config.yaml
hidden_size: 640
lr_router: 0.000603
qk_norm: true
warmup_steps: 273
decay_fraction: 0.445
Below are experts of layer 3 (counted from 0) of a mixture-of-experts language model. Rows are named router (the router's row for the expert), down (a neuron's output weights, with its number) and show model dimensions 320-399. Each number is 200 + 30 x the weight over its row's rms, rounded and kept within 0 to 999.
After each expert's rows: "comes before" lists some tokens at least twice as common just after its tokens as in all text. This comes from a sample of Wikipedia text that the model never trained on. Tokens count by the router's weight.

# expert 89
router,228,205,216,193,223,177,182,291,196,267,165,213,216,226,212,252,259,214,188,181,200,254,148,180,184,210,228,251,230,220,245,202,179,209,226,154,213,195,204,214,181,203,260,205,225,145,205,168,200,157,210,191,171,276,221,175,204,184,186,200,210,198,195,207,192,203,279,165,230,196,208,237,258,198,154,180,153,219,160,227
down0,161,220,185,179,181,232,212,244,233,167,161,256,152,191,205,192,216,237,203,145,217,184,265,227,181,207,191,212,181,154,207,197,210,195,166,210,131,188,241,199,216,192,200,175,180,168,214,222,171,194,239,174,201,199,173,204,216,252,266,205,145,227,219,233,208,178,141,235,154,210,246,258,195,216,215,271,200,208,229,202
down1,161,156,187,217,196,241,174,190,213,203,171,203,184,242,224,221,214,181,196,184,212,221,243,189,207,195,182,178,170,239,179,195,168,188,213,211,162,199,214,205,213,200,280,261,205,179,238,232,149,230,245,180,214,168,204,199,180,162,209,182,223,212,177,200,214,195,170,155,186,172,171,211,216,185,153,193,196,129,217,187
down2,175,225,186,152,194,152,234,247,173,188,232,253,190,179,232,204,148,251,194,231,199,194,197,187,182,171,210,230,192,169,225,158,181,234,185,207,122,182,174,178,206,170,196,189,189,219,197,135,169,190,183,216,180,198,233,208,264,197,239,222,184,176,177,236,188,126,200,180,219,148,157,218,179,214,198,196,163,205,285,201
down3,192,234,229,266,233,190,198,205,238,179,190,273,230,212,168,161,181,250,218,219,179,245,177,236,220,190,211,196,187,244,219,229,219,161,211,192,237,194,125,201,170,223,253,161,224,179,167,183,218,188,205,201,183,275,225,201,217,214,190,188,264,209,225,250,187,270,272,212,202,211,234,231,245,188,227,174,205,217,180,176
down4,182,132,214,171,201,228,158,152,184,213,142,177,196,237,174,144,171,229,206,196,205,166,215,179,228,187,215,170,267,194,228,213,178,222,212,192,140,184,218,175,156,218,196,219,179,187,243,173,189,198,142,179,177,247,176,204,187,178,216,194,141,250,151,145,189,230,214,208,202,171,221,195,217,260,209,272,192,153,235,190
down5,174,233,166,180,176,212,181,173,227,228,241,196,157,239,160,218,203,174,173,148,266,134,210,143,159,195,199,193,198,195,218,228,137,180,175,232,202,204,175,219,180,177,183,202,178,195,151,208,178,247,218,150,171,215,207,191,217,245,248,108,186,204,115,155,182,252,220,201,218,201,175,225,256,223,171,212,224,221,271,179
comes before: " |", ")", "),", ")\n", ";", " |\n"

# expert 88
router,243,227,160,168,210,253,209,224,177,200,171,207,205,202,243,235,231,124,230,206,170,241,209,183,119,240,206,185,173,215,198,243,218,203,165,167,199,183,207,146,237,185,267,273,207,206,234,153,152,218,208,214,250,228,194,245,175,243,215,172,128,156,180,155,206,151,265,188,199,152,199,250,193,141,190,206,178,244,171,225
down0,201,206,208,163,184,214,230,198,248,184,248,196,203,201,194,159,189,189,205,242,219,171,223,190,195,138,179,199,212,186,130,210,201,217,222,244,235,195,237,153,182,213,229,217,204,132,234,212,234,213,262,194,208,193,236,149,201,219,165,214,194,211,208,146,234,175,213,218,202,231,178,210,180,194,142,186,239,221,203,214
down1,169,193,238,178,181,255,249,262,179,219,188,207,229,233,205,208,224,161,202,164,202,246,146,184,175,227,183,210,190,169,161,240,215,177,201,211,211,175,210,245,207,186,173,212,176,167,247,242,219,209,217,169,181,175,221,184,236,167,170,186,205,225,182,238,132,193,205,223,239,161,217,193,205,185,170,200,186,171,222,215
down2,187,167,217,166,194,177,200,217,173,162,152,230,172,216,118,223,226,191,203,215,243,208,229,200,179,186,235,224,157,203,171,176,168,212,244,220,255,189,181,231,213,251,195,224,154,216,170,193,194,171,217,239,197,159,233,199,203,149,184,143,233,261,220,243,174,218,200,189,197,252,214,204,185,222,230,191,212,239,177,176
down3,167,210,254,193,215,157,180,190,145,165,202,221,177,179,203,257,142,211,243,204,263,189,215,167,185,172,175,227,217,214,243,203,254,232,187,188,165,172,201,175,212,156,195,209,215,198,161,240,200,171,200,176,177,190,192,160,182,236,199,225,208,195,178,178,276,190,158,207,211,149,158,209,220,163,207,199,195,251,205,198
down4,210,233,140,187,153,218,270,244,114,199,160,202,200,192,211,176,238,235,181,179,203,182,188,196,221,180,238,205,200,206,212,191,187,196,251,251,209,173,213,231,181,253,190,209,231,181,236,202,187,218,184,143,227,211,226,231,228,147,196,222,209,244,227,217,214,158,183,210,172,160,156,199,192,217,189,205,200,208,256,186
down5,241,228,257,198,211,164,210,230,151,189,195,215,182,222,192,240,153,217,219,197,256,173,225,211,187,191,233,184,212,160,195,172,187,216,202,209,150,198,257,235,178,180,242,181,225,198,157,166,239,211,228,168,230,208,196,166,213,154,184,236,180,237,149,205,221,249,216,147,201,254,151,193,212,150,239,171,202,226,224,144
comes before: " ", " |", "|", " \"", ")", " ("

# expert 70
router,209,215,143,193,207,224,163,190,260,207,198,214,185,253,186,170,193,147,199,201,247,220,188,204,182,253,149,187,247,193,230,182,211,208,148,204,192,192,242,211,186,194,235,242,159,163,228,197,125,220,184,174,208,150,223,200,217,210,210,190,155,169,214,176,244,216,165,206,185,162,202,187,252,205,206,215,178,217,189,232
down0,162,163,210,185,183,200,213,181,178,207,217,131,262,188,215,262,234,193,162,178,188,164,231,156,157,194,245,199,187,205,248,234,266,191,199,130,172,183,195,213,231,210,146,202,201,205,155,216,255,146,211,233,190,157,200,238,192,212,180,233,221,142,161,186,222,183,234,165,158,200,190,231,218,149,181,191,267,234,244,163
down1,164,198,226,204,196,228,208,181,207,241,231,189,206,243,249,166,222,195,156,166,192,205,257,181,180,174,210,197,173,206,199,187,178,240,188,195,206,194,214,198,173,197,191,215,221,225,164,205,240,197,196,192,208,209,223,210,215,194,164,212,184,203,232,262,219,172,189,206,215,236,216,214,170,226,196,185,213,285,209,213
down2,172,239,161,187,168,202,223,195,207,230,178,189,306,219,138,238,197,140,179,176,179,189,247,180,207,153,196,232,184,168,146,206,210,214,231,205,195,254,230,181,203,285,226,152,226,236,196,242,262,180,229,140,190,145,183,177,191,227,161,204,184,201,242,250,203,204,179,173,232,179,239,197,194,227,183,215,166,222,198,175
down3,259,215,222,186,177,160,193,177,206,183,207,227,206,197,211,252,188,238,209,213,203,226,203,209,153,204,177,225,184,197,255,230,166,231,178,192,240,194,202,201,211,276,215,220,187,167,176,127,195,162,231,240,176,181,208,209,166,218,221,216,123,215,233,263,168,201,206,176,195,203,203,240,214,176,211,157,194,206,235,226
down4,178,195,235,250,214,215,171,227,229,173,210,196,207,194,170,205,232,202,159,246,237,235,206,219,223,244,185,229,162,228,126,254,138,143,189,209,212,201,217,268,165,232,230,226,179,154,178,224,207,179,279,256,210,236,182,211,173,179,168,206,211,164,218,216,258,173,213,182,176,149,215,208,237,224,171,213,209,147,188,192
down5,245,196,153,145,247,230,227,203,243,208,235,163,177,218,208,211,207,171,148,152,161,196,209,237,207,166,169,165,195,199,168,181,187,192,218,239,196,189,202,195,135,196,178,210,168,227,162,276,164,151,207,161,204,213,228,252,214,172,198,213,192,203,168,224,195,202,117,216,205,199,222,172,224,217,152,210,168,157,208,189
comes before: " |", "|", ".", "%", " by", " were"

# expert 4
router,173,172,167,239,215,216,180,215,175,229,136,194,216,217,145,227,253,151,164,195,189,205,236,192,249,256,227,187,241,214,194,134,198,220,189,168,145,232,220,255,165,223,254,199,220,171,187,198,210,180,195,214,257,177,221,213,229,194,228,152,238,171,202,170,189,262,225,216,243,167,211,177,270,206,177,186,166,175,148,229
down0,166,228,229,193,159,204,210,224,210,175,191,210,179,168,189,156,221,239,200,184,205,146,185,233,204,214,196,238,217,167,146,194,167,158,192,174,205,247,237,141,185,145,234,207,171,207,177,224,223,178,216,206,206,164,176,223,168,195,180,175,236,155,216,237,168,239,220,222,258,232,199,210,187,162,218,251,168,251,181,160
down1,172,199,139,165,298,178,216,198,156,177,159,181,218,180,191,261,201,174,209,228,235,191,285,237,236,190,191,206,213,223,179,198,238,190,171,216,203,190,191,203,192,218,184,168,222,201,175,243,198,243,215,144,197,173,202,250,195,238,189,146,190,174,199,235,227,140,165,165,215,208,190,197,205,224,170,175,190,226,214,174
down2,175,264,221,178,139,234,212,136,214,218,228,187,196,211,222,146,135,191,182,259,161,156,148,170,169,245,198,157,200,191,192,154,199,177,197,238,205,157,258,199,153,203,210,206,223,204,222,185,220,196,206,184,165,122,184,229,189,213,182,179,169,186,212,221,209,215,200,136,220,132,174,177,140,265,222,248,198,192,190,240
down3,170,199,173,240,199,216,219,164,244,173,178,188,180,189,228,217,177,226,227,244,218,236,197,222,165,184,182,204,234,210,194,209,250,187,230,118,211,190,173,246,239,181,181,188,242,199,230,198,166,139,235,253,221,236,208,193,210,216,245,198,190,210,241,237,199,192,196,183,186,218,229,178,166,177,215,191,204,203,184,181
down4,173,235,185,174,144,190,225,157,203,200,193,208,213,222,193,178,237,185,246,194,185,181,201,231,178,212,181,159,212,178,162,202,227,167,203,194,251,203,263,217,233,235,177,210,126,241,198,234,190,177,234,215,222,203,237,122,185,182,180,167,205,227,203,259,242,202,228,250,208,198,224,219,206,198,164,204,183,192,189,266
down5,199,161,176,239,216,190,181,174,241,185,181,254,217,216,235,212,168,193,203,201,206,138,169,242,209,257,158,178,227,219,204,179,152,204,223,209,263,173,237,199,177,192,180,162,231,234,162,199,195,246,222,210,200,203,228,221,209,138,168,163,190,188,147,223,221,169,254,193,222,175,235,240,215,224,205,137,215,169,240,233
comes before: " ", ",", ".", "5", "4", "6"

# expert 42
router,235,157,188,193,234,231,281,206,196,162,185,201,202,234,188,216,166,220,239,213,188,172,197,226,141,188,201,206,239,218,173,195,170,242,242,220,161,223,263,209,213,216,236,213,175,239,175,140,179,186,123,206,188,173,201,213,172,161,189,179,204,216,241,205,236,165,180,220,197,259,214,206,169,229,187,167,179,200,165,191
down0,212,216,235,250,163,176,235,218,202,195,159,234,208,207,204,222,204,201,153,196,226,173,176,198,275,200,213,182,207,217,146,238,189,231,214,176,160,223,202,234,184,261,194,278,199,236,129,121,199,138,141,194,177,174,183,198,189,184,201,184,187,231,148,195,134,219,199,220,213,234,201,240,188,238,208,222,187,231,218,182
down1,211,179,240,256,147,174,207,186,204,221,234,198,232,174,178,252,224,231,204,193,220,224,196,239,217,230,229,209,156,200,192,213,224,212,137,169,155,166,194,225,244,213,240,214,206,191,174,172,239,212,200,186,169,138,175,255,211,225,186,282,147,154,179,258,191,178,151,185,189,158,173,202,184,162,161,177,219,234,205,231
down2,199,188,240,189,199,144,226,188,232,201,161,154,244,172,234,186,203,201,209,290,180,182,200,200,165,201,152,160,215,221,231,205,174,178,201,186,185,183,202,240,209,122,176,214,150,251,132,201,190,195,219,203,147,190,220,200,213,183,225,223,212,143,124,200,218,200,172,213,279,212,281,181,195,197,182,194,156,190,217,152
down3,193,224,175,221,185,227,186,250,204,205,214,173,226,203,200,169,175,164,220,164,220,197,202,218,201,207,185,203,208,182,200,193,183,211,210,245,212,122,177,189,177,119,142,212,182,229,180,238,272,246,224,191,204,150,203,238,233,209,265,199,187,239,193,192,231,172,188,195,193,169,259,182,204,190,228,185,215,262,169,237
down4,210,236,179,185,229,239,234,223,204,161,199,190,197,192,207,214,211,212,207,214,172,246,221,229,244,191,223,205,185,206,187,199,183,167,169,151,201,219,189,148,243,217,184,200,189,230,195,217,221,225,191,180,216,295,179,213,170,153,229,197,228,165,203,241,231,205,225,230,208,205,193,214,218,194,206,170,263,246,259,177
down5,207,216,170,220,190,177,255,196,124,200,253,201,226,144,213,154,190,186,185,177,185,213,155,180,213,176,155,242,175,213,198,195,232,202,193,212,256,237,196,178,272,231,209,169,217,181,226,180,228,227,192,157,283,232,207,203,218,196,204,227,208,215,178,208,241,190,207,187,203,250,219,248,196,177,217,152,204,244,198,241
comes before: " in", " by", " to", " on", " the", " as"

# expert 36
router,166,177,180,155,239,183,223,174,204,220,215,155,186,221,181,187,245,218,215,204,233,139,223,214,219,236,139,173,222,223,241,191,180,232,198,182,235,196,235,218,183,202,192,189,194,198,216,244,180,209,196,192,203,222,209,177,214,162,197,167,187,236,236,214,161,203,197,267,162,237,185,256,210,231,214,127,173,161,194,174
down0,194,175,200,210,168,172,160,156,201,206,276,201,203,219,194,157,195,177,197,264,198,145,220,237,207,192,180,202,206,257,183,165,218,195,199,218,160,141,224,192,174,131,130,245,152,202,190,201,219,207,175,183,200,191,248,175,197,257,236,177,191,252,238,236,184,138,174,179,190,276,216,202,246,263,172,156,154,238,136,227
down1,168,170,136,215,146,229,161,176,185,174,253,207,189,189,199,259,213,206,198,192,212,174,234,180,178,230,232,212,170,183,276,179,172,199,157,202,199,102,252,199,211,110,146,188,201,209,182,146,219,166,176,244,191,207,223,169,198,195,218,230,202,203,171,172,214,187,210,163,185,249,244,150,159,214,161,282,195,218,230,194
down2,232,180,173,227,208,248,193,168,290,159,203,180,209,244,190,208,200,193,230,173,181,215,221,212,257,237,226,218,211,217,227,177,208,200,150,201,191,200,193,183,228,221,220,191,213,166,220,211,217,209,200,194,189,175,192,179,141,188,183,210,209,254,199,204,186,198,197,203,182,210,168,188,228,173,164,164,180,193,218,204
down3,253,240,206,224,234,185,220,201,220,182,172,189,186,229,228,216,172,264,197,231,256,244,239,217,275,189,199,182,201,258,210,204,200,210,181,246,203,266,215,250,144,283,233,193,185,209,209,240,199,225,241,225,151,200,201,196,191,196,144,154,204,229,211,223,153,222,224,212,196,220,192,185,277,166,202,190,178,218,166,198
down4,226,190,176,239,166,184,192,171,268,215,144,186,152,201,247,195,241,249,249,200,229,223,108,173,193,244,174,227,225,264,170,229,188,204,226,165,199,269,153,189,211,273,239,182,191,235,266,191,203,186,236,202,183,211,226,200,209,176,237,120,208,206,232,184,155,224,236,221,174,201,181,256,214,219,201,152,226,125,213,199
down5,242,158,222,222,188,195,214,218,233,191,223,225,215,208,185,217,219,230,176,201,223,200,239,195,218,200,210,167,182,219,206,182,171,192,165,168,205,263,156,156,230,224,235,213,217,234,190,210,198,192,198,191,167,191,222,210,175,234,232,222,165,212,168,177,179,167,214,214,219,198,223,172,242,183,225,166,225,209,182,196
comes before: ",", " of", ".", " and", " in", ".\n\n"

# expert 95
router,231,179,181,199,226,118,211,236,221,185,177,174,200,197,168,205,202,160,175,220,186,211,138,172,206,243,185,259,253,188,232,228,246,196,206,208,163,207,163,241,186,205,265,222,244,194,200,198,206,182,196,233,217,176,224,209,237,261,231,213,237,185,176,188,223,224,233,170,204,249,141,170,227,230,159,275,184,195,147,254
down0,185,193,223,199,195,161,223,177,199,232,248,241,200,233,215,169,179,241,186,231,214,198,193,177,188,238,152,206,263,193,162,202,201,174,161,178,248,199,225,212,261,202,232,253,208,173,173,201,249,237,204,231,177,213,147,200,158,189,257,177,243,208,257,180,209,148,174,247,178,201,201,191,202,254,201,206,217,184,149,255
down1,236,145,194,253,250,255,184,145,168,193,180,193,189,193,235,188,226,193,207,219,195,213,207,172,216,229,184,218,203,162,157,245,222,187,167,201,187,166,196,204,219,246,218,210,213,186,231,214,267,183,181,193,227,205,198,207,148,161,182,273,177,210,246,268,177,208,208,167,203,221,127,172,174,209,194,126,215,187,188,169
down2,213,179,186,169,211,206,248,213,192,211,187,243,255,151,184,199,214,196,161,239,210,141,205,186,179,137,185,143,166,226,217,221,210,204,161,183,181,172,238,194,162,193,219,241,192,227,168,173,199,275,114,173,191,211,179,196,167,191,208,144,184,195,175,225,232,267,166,226,208,199,182,190,145,226,160,209,119,232,180,194
down3,207,191,166,259,224,215,228,228,190,175,245,175,255,190,151,159,166,254,207,168,216,206,281,189,159,164,247,196,181,213,235,200,166,190,209,189,215,182,149,218,200,218,212,194,179,244,212,153,217,178,219,194,156,217,191,165,195,156,194,184,197,255,142,189,181,217,201,199,175,216,177,194,153,176,232,165,156,213,139,110
down4,165,201,196,191,227,194,237,206,222,151,185,235,198,133,183,201,232,176,261,175,203,205,177,194,227,241,214,181,191,180,250,160,175,221,193,155,145,198,203,241,225,273,201,121,216,195,216,191,249,225,251,220,228,192,207,243,185,240,182,218,218,286,226,149,229,152,203,137,200,231,227,183,151,169,226,163,167,187,194,200
down5,209,221,202,264,283,191,202,185,200,212,193,108,197,159,163,177,172,209,217,234,216,219,272,189,185,174,177,178,200,224,143,218,215,199,262,168,215,203,171,167,209,215,180,178,174,246,210,181,187,173,186,201,185,237,146,218,247,157,186,237,208,221,194,224,197,166,170,172,234,164,240,150,170,222,191,167,216,197,210,208
comes before: " ", " •", "aged", " list", "199", "202"

# expert 78
router,156,197,186,180,181,222,207,182,182,172,203,212,164,211,234,136,183,236,162,194,222,198,211,210,153,191,214,175,100,176,199,225,208,222,217,223,195,207,200,226,167,216,187,173,176,179,221,205,208,125,251,175,143,189,170,171,195,136,202,215,214,250,191,209,160,205,207,191,215,162,221,195,146,204,222,176,157,200,236,175
down0,173,257,197,229,191,144,181,163,218,225,140,195,154,202,203,252,202,176,207,240,215,198,186,215,198,183,182,235,205,191,176,230,176,203,224,145,223,215,192,229,203,254,233,223,233,165,184,224,224,157,179,286,202,181,151,152,192,164,191,253,179,196,188,187,191,206,244,201,190,170,225,193,248,158,209,170,200,172,235,220
down1,209,201,210,253,222,193,233,154,231,152,230,244,217,193,199,186,242,184,220,169,162,196,204,194,199,168,195,205,192,258,169,230,92,190,230,185,155,236,195,199,191,254,184,194,203,208,125,188,202,216,203,216,194,215,191,217,204,191,192,220,184,230,235,225,203,198,203,251,192,215,237,171,206,192,192,222,210,181,166,193
down2,250,257,137,214,192,244,224,168,236,146,212,156,249,174,204,244,193,181,189,190,168,233,166,222,203,207,197,204,193,200,217,232,229,206,159,160,253,200,179,223,128,251,198,183,226,162,209,230,195,187,244,197,236,167,180,193,153,141,176,201,161,167,157,210,226,237,231,225,182,201,183,214,196,150,216,216,168,237,170,203
down3,154,211,217,178,206,222,228,203,234,161,207,214,199,198,227,218,157,207,257,188,180,215,209,225,181,242,150,213,255,188,205,173,180,202,218,222,199,156,195,206,139,172,222,209,187,168,188,210,215,209,149,163,189,157,228,207,230,219,236,175,216,167,220,204,178,163,198,206,206,254,163,209,184,243,240,256,195,222,229,165
down4,233,211,237,210,212,149,235,210,158,200,188,226,208,228,227,181,242,213,162,197,207,204,189,288,209,239,195,239,129,224,214,210,191,207,177,193,238,216,195,210,245,156,216,157,196,171,178,204,160,168,226,278,140,176,201,159,169,242,218,229,247,183,179,223,194,226,190,192,195,192,193,195,239,196,218,182,237,191,259,243
down5,222,141,179,146,176,267,137,249,229,202,236,169,233,142,162,172,194,248,219,140,196,233,204,183,128,204,201,223,200,247,238,179,190,179,194,214,233,191,170,226,200,124,178,219,189,234,196,169,216,217,245,122,175,223,192,215,202,212,236,191,160,197,209,192,174,188,204,183,221,191,203,209,197,228,251,206,220,227,161,167
comes before: " of", " to", " in", ",", ".", " and"

# expert 12
router,176,158,180,200,199,224,244,164,195,217,239,235,161,211,216,206,240,265,108,148,230,160,162,176,239,227,225,192,237,212,167,224,136,214,174,181,167,206,227,228,202,194,176,166,233,232,221,174,165,219,222,177,248,154,216,166,218,156,188,169,192,252,248,172,196,213,224,225,192,257,209,185,231,220,199,210,125,147,195,213
down0,171,183,185,201,260,226,205,231,220,176,205,194,171,229,210,177,230,172,215,200,165,179,191,145,260,241,215,193,223,235,249,240,201,235,189,195,210,230,240,175,258,156,198,184,201,190,191,192,204,217,172,234,183,224,192,263,242,193,230,162,195,204,255,206,173,205,181,195,181,201,202,232,165,203,150,183,233,183,184,243
down1,256,227,180,183,206,207,173,214,164,156,170,170,177,198,213,196,205,195,151,206,221,209,231,205,197,226,208,227,180,142,297,228,184,179,191,196,158,194,213,236,227,154,149,206,191,216,171,122,158,183,186,248,206,205,253,215,233,242,214,185,172,182,176,244,161,207,147,202,187,169,174,221,203,216,172,200,244,235,197,167
down2,224,182,241,165,190,167,179,233,157,230,193,145,163,242,218,205,226,221,241,218,201,231,199,173,239,221,204,209,201,232,195,195,159,146,206,187,242,220,207,237,235,209,196,179,200,189,187,208,190,151,201,213,226,213,203,152,179,204,177,146,208,183,177,181,197,169,197,228,218,190,200,219,284,180,213,197,224,189,198,193
down3,221,182,236,184,178,182,197,218,176,122,245,183,279,186,193,204,156,165,191,250,203,182,194,224,270,238,270,188,204,205,131,207,205,146,215,273,213,166,274,209,149,163,185,170,214,189,173,204,179,197,254,181,212,205,245,181,200,217,142,212,267,163,114,203,194,253,207,232,234,176,210,177,194,215,219,199,169,160,204,183
down4,255,161,217,216,217,200,191,244,291,238,165,206,149,205,156,223,202,187,189,202,198,211,222,209,151,189,200,175,203,225,183,222,211,202,198,146,200,161,125,199,239,231,196,179,212,199,174,236,190,202,221,190,196,197,281,204,205,169,193,235,137,283,204,203,224,201,230,234,223,193,224,197,225,203,198,190,221,201,179,190
down5,213,219,252,173,200,268,220,173,216,148,215,155,265,195,186,173,151,176,205,161,201,188,192,229,202,252,193,168,176,246,236,148,221,111,200,163,230,125,207,252,206,117,217,167,152,240,196,176,167,234,201,180,176,174,213,178,182,199,244,209,206,178,143,188,174,180,221,233,252,198,223,225,165,279,137,199,231,228,190,214
comes before: " of", ",", " and", " in", ".", " for"

# expert 72
router,134,160,186,142,170,230,195,198,203,193,168,189,228,170,179,198,172,199,155,202,202,135,218,207,204,242,192,159,183,251,199,177,182,208,142,261,210,212,164,176,146,203,180,146,193,142,198,183,184,161,231,241,207,244,232,173,232,145,228,206,216,188,191,158,141,229,198,253,191,165,162,184,185,214,152,204,187,231,201,197
down0,174,183,184,225,173,206,199,229,157,196,139,243,251,225,192,153,208,202,224,188,204,196,175,195,183,227,158,213,204,127,234,165,273,181,159,162,158,118,235,215,167,146,175,218,153,187,201,188,172,204,189,249,198,181,223,194,242,206,257,220,199,214,218,185,249,222,246,162,230,231,196,227,189,198,189,213,173,145,213,153
down1,205,232,202,241,168,172,188,206,225,224,197,194,249,203,225,184,181,233,201,201,214,212,190,185,177,220,243,162,224,148,244,180,224,183,206,201,163,165,181,218,210,152,195,204,209,176,177,209,196,167,261,195,206,155,203,228,186,162,193,222,183,222,197,200,143,197,155,207,187,164,181,250,173,180,193,185,180,176,194,206
down2,187,173,172,228,189,187,186,178,175,199,243,254,206,231,223,154,250,203,232,260,225,214,190,225,214,173,171,202,221,209,228,164,227,201,240,229,169,208,132,232,191,201,219,199,176,214,159,212,220,209,177,247,231,179,224,182,138,180,201,183,179,200,200,233,211,209,186,205,233,183,230,194,218,209,195,161,219,253,163,169
down3,200,210,210,214,186,235,207,259,218,208,225,145,204,180,194,138,265,184,163,208,240,255,208,214,180,202,245,208,203,231,257,173,145,213,188,173,197,182,186,172,149,202,189,165,183,205,225,202,174,162,209,153,195,223,220,194,249,214,193,182,185,193,162,218,159,173,217,230,197,166,258,186,186,209,220,254,178,194,189,292
down4,222,200,224,293,198,195,217,193,204,225,199,294,227,215,205,208,220,234,165,178,189,215,197,138,233,185,224,258,228,195,204,261,114,200,199,174,194,183,196,294,241,249,196,239,195,147,190,181,159,201,225,235,231,113,275,189,215,182,176,161,173,241,168,200,179,204,223,210,186,184,210,225,186,161,169,251,207,247,183,194
down5,199,254,197,226,204,168,166,216,148,207,149,166,221,185,175,135,215,162,222,264,190,186,247,215,181,148,190,177,193,176,215,192,210,191,231,220,232,155,209,173,246,151,193,262,203,171,193,289,259,165,199,221,178,160,266,166,197,225,212,208,238,149,136,164,209,221,209,182,248,249,170,200,177,166,209,231,209,233,183,253
comes before: "-", "The", " of", "==", " The", "In"

# expert 22
router,218,226,176,187,193,137,173,181,169,215,250,205,232,202,233,212,202,207,197,212,182,191,149,175,235,252,180,204,216,210,182,213,269,240,148,214,189,196,153,165,184,181,213,231,194,194,213,139,151,241,173,226,207,219,180,228,233,307,190,216,201,216,163,138,244,184,182,177,187,231,201,216,178,228,194,209,226,215,166,266
down0,184,225,188,211,233,180,241,175,167,158,167,182,181,267,252,204,197,227,195,234,199,265,266,198,222,213,268,173,216,241,237,237,177,185,180,188,201,192,205,202,212,272,159,233,178,204,209,154,141,191,203,207,174,191,154,222,177,218,195,250,170,236,210,215,185,213,236,243,218,231,202,257,175,220,237,221,184,195,228,176
down1,200,227,218,212,181,191,195,178,192,152,219,159,223,202,173,149,207,220,254,216,238,218,245,220,177,216,204,218,205,204,201,189,211,170,165,193,165,248,228,189,234,271,199,204,143,214,214,171,188,190,244,150,210,116,200,160,156,206,167,245,206,182,221,218,228,191,161,239,160,177,245,189,216,186,217,226,195,168,205,213
down2,177,218,192,225,189,169,240,215,214,208,172,181,211,214,240,201,197,200,195,204,193,217,176,235,217,187,223,188,171,218,147,207,235,212,194,241,230,181,187,174,182,234,207,125,180,221,188,189,195,178,208,208,221,189,222,230,141,260,191,203,140,144,165,227,252,187,221,198,218,277,173,227,134,186,294,158,203,126,198,231
down3,210,198,181,162,287,234,161,216,229,241,182,275,204,226,222,198,268,168,216,218,171,165,186,201,228,169,161,182,205,187,204,167,242,186,210,199,206,242,203,190,267,185,240,201,231,192,237,171,210,234,191,251,235,200,184,190,202,242,198,188,139,215,153,191,205,192,225,158,160,227,200,207,162,203,224,170,187,212,215,264
down4,180,212,197,211,120,136,197,159,166,227,228,148,171,186,235,261,186,224,208,174,190,204,162,199,141,182,185,213,255,195,200,113,202,204,216,183,213,238,179,233,233,185,142,212,181,212,188,142,185,170,198,199,201,226,206,226,173,161,200,178,221,203,260,231,180,160,195,201,181,145,239,210,217,260,208,225,220,218,202,164
down5,204,182,226,268,194,257,181,257,204,213,157,213,242,208,243,199,160,190,260,218,183,217,177,204,209,138,228,200,227,229,200,125,218,204,246,184,201,260,219,186,191,263,185,208,147,215,184,154,167,136,186,191,222,174,184,149,182,231,176,202,186,184,207,184,215,222,157,230,162,135,173,176,208,257,208,131,220,177,206,181
comes before: ":", "-", "\n", "=", " medal", "==\n"

# expert 84
router,239,217,163,222,176,266,206,221,211,229,159,180,201,214,200,256,191,152,158,127,206,246,177,248,171,227,190,161,244,228,235,246,198,202,181,141,234,239,203,209,204,230,151,187,188,212,165,258,201,201,226,198,232,192,227,154,182,176,189,205,185,168,176,225,222,227,204,232,223,184,182,198,178,207,192,219,239,189,239,170
down0,243,206,189,196,217,203,149,257,181,155,174,200,176,246,203,174,272,192,226,178,194,203,192,169,170,180,242,234,159,202,188,172,147,193,211,167,184,260,235,228,201,230,204,188,219,183,170,204,176,192,184,195,226,208,229,192,193,175,150,200,231,193,199,247,223,174,210,205,227,181,264,210,195,179,166,191,186,180,207,198
down1,172,211,204,194,285,170,180,179,219,202,195,184,216,206,166,220,155,176,174,200,225,145,176,213,198,166,202,189,191,203,232,245,196,143,229,159,248,201,171,235,187,218,213,188,245,206,276,223,162,227,179,211,214,180,242,191,212,155,194,177,166,197,217,218,208,221,189,204,222,215,189,194,201,176,197,191,197,230,174,194
down2,167,159,191,238,160,160,178,159,268,260,204,163,193,113,198,212,175,183,205,265,149,247,207,173,225,197,222,145,216,204,173,197,171,221,145,165,218,223,231,214,196,238,207,206,226,207,263,189,176,140,174,205,227,231,198,228,222,194,246,209,216,218,172,154,242,208,224,147,191,221,229,203,162,269,224,192,180,200,190,192
down3,247,237,205,166,161,179,124,239,200,178,223,214,202,190,189,186,180,231,195,248,182,225,148,193,235,199,210,247,211,254,212,197,212,216,222,188,204,193,199,176,245,181,189,186,217,183,178,205,170,237,242,189,168,288,181,291,209,206,223,187,213,168,151,192,168,171,252,234,154,234,238,222,255,212,187,179,198,174,198,166
down4,187,167,244,164,185,232,230,182,185,207,219,183,223,227,196,182,234,167,156,234,183,167,143,155,175,217,141,272,168,206,191,201,229,200,191,144,203,196,185,227,173,225,218,176,142,187,205,229,235,247,191,188,195,209,167,144,155,167,189,218,182,249,189,184,209,216,204,281,190,223,189,220,219,169,203,179,202,220,201,191
down5,219,248,175,214,247,194,201,192,175,221,189,221,222,181,203,225,231,194,142,185,197,197,210,170,214,185,213,170,245,243,198,205,235,232,199,218,160,203,198,262,167,259,216,217,242,139,216,241,206,220,164,255,163,268,216,224,186,218,220,172,193,191,154,181,187,209,193,183,185,213,214,216,215,159,203,184,180,204,204,175
comes before: " |", " ", "|", "0", " |\n", "1"